From a checkpoint of a small mixture-of-experts model trained on Wikipedia: 9224 steps.
Below are experts of layer 2 (counted from 0) of a mixture-of-experts language model. Rows are named router (the router's row for the expert), gate (a neuron's input weights, with its number), up (a neuron's input weights, with its number) and show model dimensions 224-335. Each number is 50 + 15 x the weight over its row's rms, rounded and kept within 0 to 99.
Before each expert's rows: "mostly gets" lists some tokens that are sent to it at least half of the time. This comes from a sample of Wikipedia text that the model never trained on.

# expert 26
mostly gets: " is", " was", " were", " are", " has", " had"
router:54 40 41 57 47 67 58 31 32 75 37 41 44 22 49 24 54 43 21 57 47 26 47 47 55 70 61 61 39 49 32 31 53 59 37 69 40 12 53 39 51 59 35 76 47 63 36 55 38 64 51 53 48 63 54 48 57 44 36 51 23 73 26 45 55 44 42 56 72 30 30 26 41 39 69 65 50 56 48 74 27 59 40 60 72 36 31 51 28 48 49 69 36 57 50 46 22 38 59 45 70 66 34 71 43 22 57 69 45 60 57 41
gate0:54 48 64 53 62 67 24 36 59 22 43 53 28 47 54 63 42 28 32 37 53 54 68 51 54 47 32 60 51 32 48 69 70 77 60 61 54 58 56 68 37 37 66 65 73 42 41 45 65 49 50 68 54 27 46 42 27 51 47 73 50 54 53 20 50 39 40 37 31 44 82 58 45 60 33 49 40 58 40 43 94 43 66 40 40 40 76 53 46 35 59 57 41 53 40 32 55 54 43 49 49 45 77 48 59 65 44 33 68 57 72 27
up0:48 65 34 72 46 36 49 61 07 48 71 45 50 74 45 59 36 21 40 56 73 56 39 49 35 45 50 25 61 79 35 67 49 47 54 48 33 49 60 57 68 22 56 53 39 44 67 60 63 36 54 54 52 47 65 58 49 32 63 39 47 58 61 75 54 41 67 47 57 75 35 60 18 53 56 55 65 71 64 52 66 35 54 69 59 51 46 33 16 70 48 51 84 57 56 65 48 57 65 42 54 38 44 59 63 55 26 33 35 72 39 45

# expert 2
mostly gets: "\n", " However,", " population", " however,", " %", " market"
router:56 49 36 68 53 44 65 62 54 61 64 58 45 72 35 79 49 55 58 53 63 59 63 48 68 61 37 61 51 48 57 69 66 44 55 62 47 50 67 43 56 38 57 22 36 48 55 52 52 47 75 43 63 41 67 68 48 74 53 67 30 37 66 54 50 58 59 54 18 55 24 57 47 43 75 36 40 46 37 53 39 33 59 62 57 57 91 57 26 52 48 39 46 27 34 39 43 81 44 39 58 51 63 54 53 41 23 63 39 52 27 53
gate0:46 38 54 60 61 36 74 45 48 40 69 58 70 40 53 52 28 39 47 32 67 47 49 49 56 25 37 53 41 56 45 53 43 51 56 28 38 28 28 54 33 51 25 40 50 47 37 67 40 51 47 69 49 33 43 64 85 51 30 63 83 57 80 64 53 38 31 58 25 56 49 38 60 29 15 77 43 45 60 32 44 67 60 56 69 53 48 52 50 59 22 32 68 53 70 24 39 67 70 48 71 29 21 24 30 48 22 61 31 52 38 60
up0:72 59 51 39 50 70 48 01 42 65 45 44 38 45 47 50 13 53 26 22 40 26 64 60 43 61 68 39 76 26 34 83 50 37 39 69 64 37 55 48 46 29 37 61 52 40 42 46 48 28 40 53 29 90 49 52 51 45 57 30 29 56 21 42 69 48 61 32 57 77 53 37 43 56 36 44 34 49 69 41 51 47 57 60 63 23 17 61 72 45 54 37 59 44 87 28 21 52 46 43 51 62 56 56 42 63 40 80 70 47 44 59

# expert 7
mostly gets: " |", "|", " \"", " —;", " by:", " Born:"
router:30 54 55 41 48 59 48 45 48 64 51 53 46 49 47 64 52 43 61 58 57 46 44 50 50 40 42 40 59 39 46 56 46 56 41 76 43 54 36 25 55 26 56 45 32 43 70 43 46 84 63 28 74 53 25 62 46 74 64 29 30 27 34 43 34 48 48 84 40 56 66 67 44 43 27 47 47 17 32 46 54 71 67 35 47 50 41 80 40 27 49 49 29 40 42 38 52 27 61 36 55 38 43 46 74 51 63 75 53 58 65 55
gate0:48 47 53 52 12 43 59 67 62 25 39 56 34 50 44 59 43 50 66 25 59 50 30 54 61 53 49 23 27 76 52 48 65 34 46 41 48 37 50 53 56 47 40 68 58 49 56 46 57 47 35 45 50 58 28 48 14 56 53 55 55 49 42 27 58 23 67 35 64 30 30 60 38 48 29 58 63 54 54 17 51 48 53 53 45 77 66 56 62 39 56 79 44 43 38 55 55 34 49 39 57 57 39 59 48 32 58 67 42 44 70 58
up0:38 50 21 46 40 27 74 28 83 58 43 59 68 27 70 19 24 64 43 83 57 63 61 30 58 25 35 68 55 30 70 42 35 46 58 78 66 37 39 40 73 62 40 51 45 42 31 20 59 52 68 52 42 39 52 29 59 60 66 34 47 57 53 54 46 41 24 26 33 46 70 29 22 43 50 68 57 26 70 51 83 45 33 55 49 38 53 50 57 56 15 33 30 65 47 57 29 46 34 43 55 26 47 62 70 81 40 31 66 55 44 60

# expert 27
mostly gets: " Born:", "----", " Country:", " A;", " •", " L;"
router:44 25 35 27 49 53 55 54 48 41 28 40 57 32 44 48 40 57 17 61 31 25 62 47 80 21 62 44 62 56 21 35 47 52 49 59 44 45 24 50 46 26 49 40 60 31 64 56 57 79 64 49 74 48 32 37 51 88 37 52 50 40 73 50 46 54 51 50 65 53 49 68 28 42 25 33 44 29 32 36 63 73 35 51 59 72 53 33 50 46 55 56 55 45 61 71 81 48 55 57 68 48 48 34 92 57 66 46 52 74 62 39
gate0:47 39 67 67 56 36 70 79 76 51 59 50 55 58 69 28 47 30 35 50 26 37 17 47 65 30 40 73 29 69 72 48 77 46 57 60 59 65 52 52 51 76 40 20 46 54 30 36 59 39 63 59 46 66 53 45 91 53 58 74 37 39 52 56 56 61 50 41 37 59 47 57 21 38 53 41 37 54 31 42 54 37 36 61 39 78 57 54 43 65 47 42 42 37 75 59 47 27 48 71 55 43 41 68 43 50 66 47 47 48 31 28
up0:23 33 42 50 60 27 69 45 44 45 77 52 53 68 42 29 45 24 54 32 20 42 15 61 53 18 35 62 43 63 45 58 84 45 55 76 79 59 41 38 41 51 14 53 40 53 28 51 47 62 50 52 59 27 54 60 58 34 65 80 76 37 59 60 58 58 62 50 54 47 67 40 23 52 56 36 52 61 21 29 53 32 45 76 58 32 64 72 30 76 46 33 51 34 54 68 52 51 66 53 64 54 57 73 57 28 48 66 51 60 33 31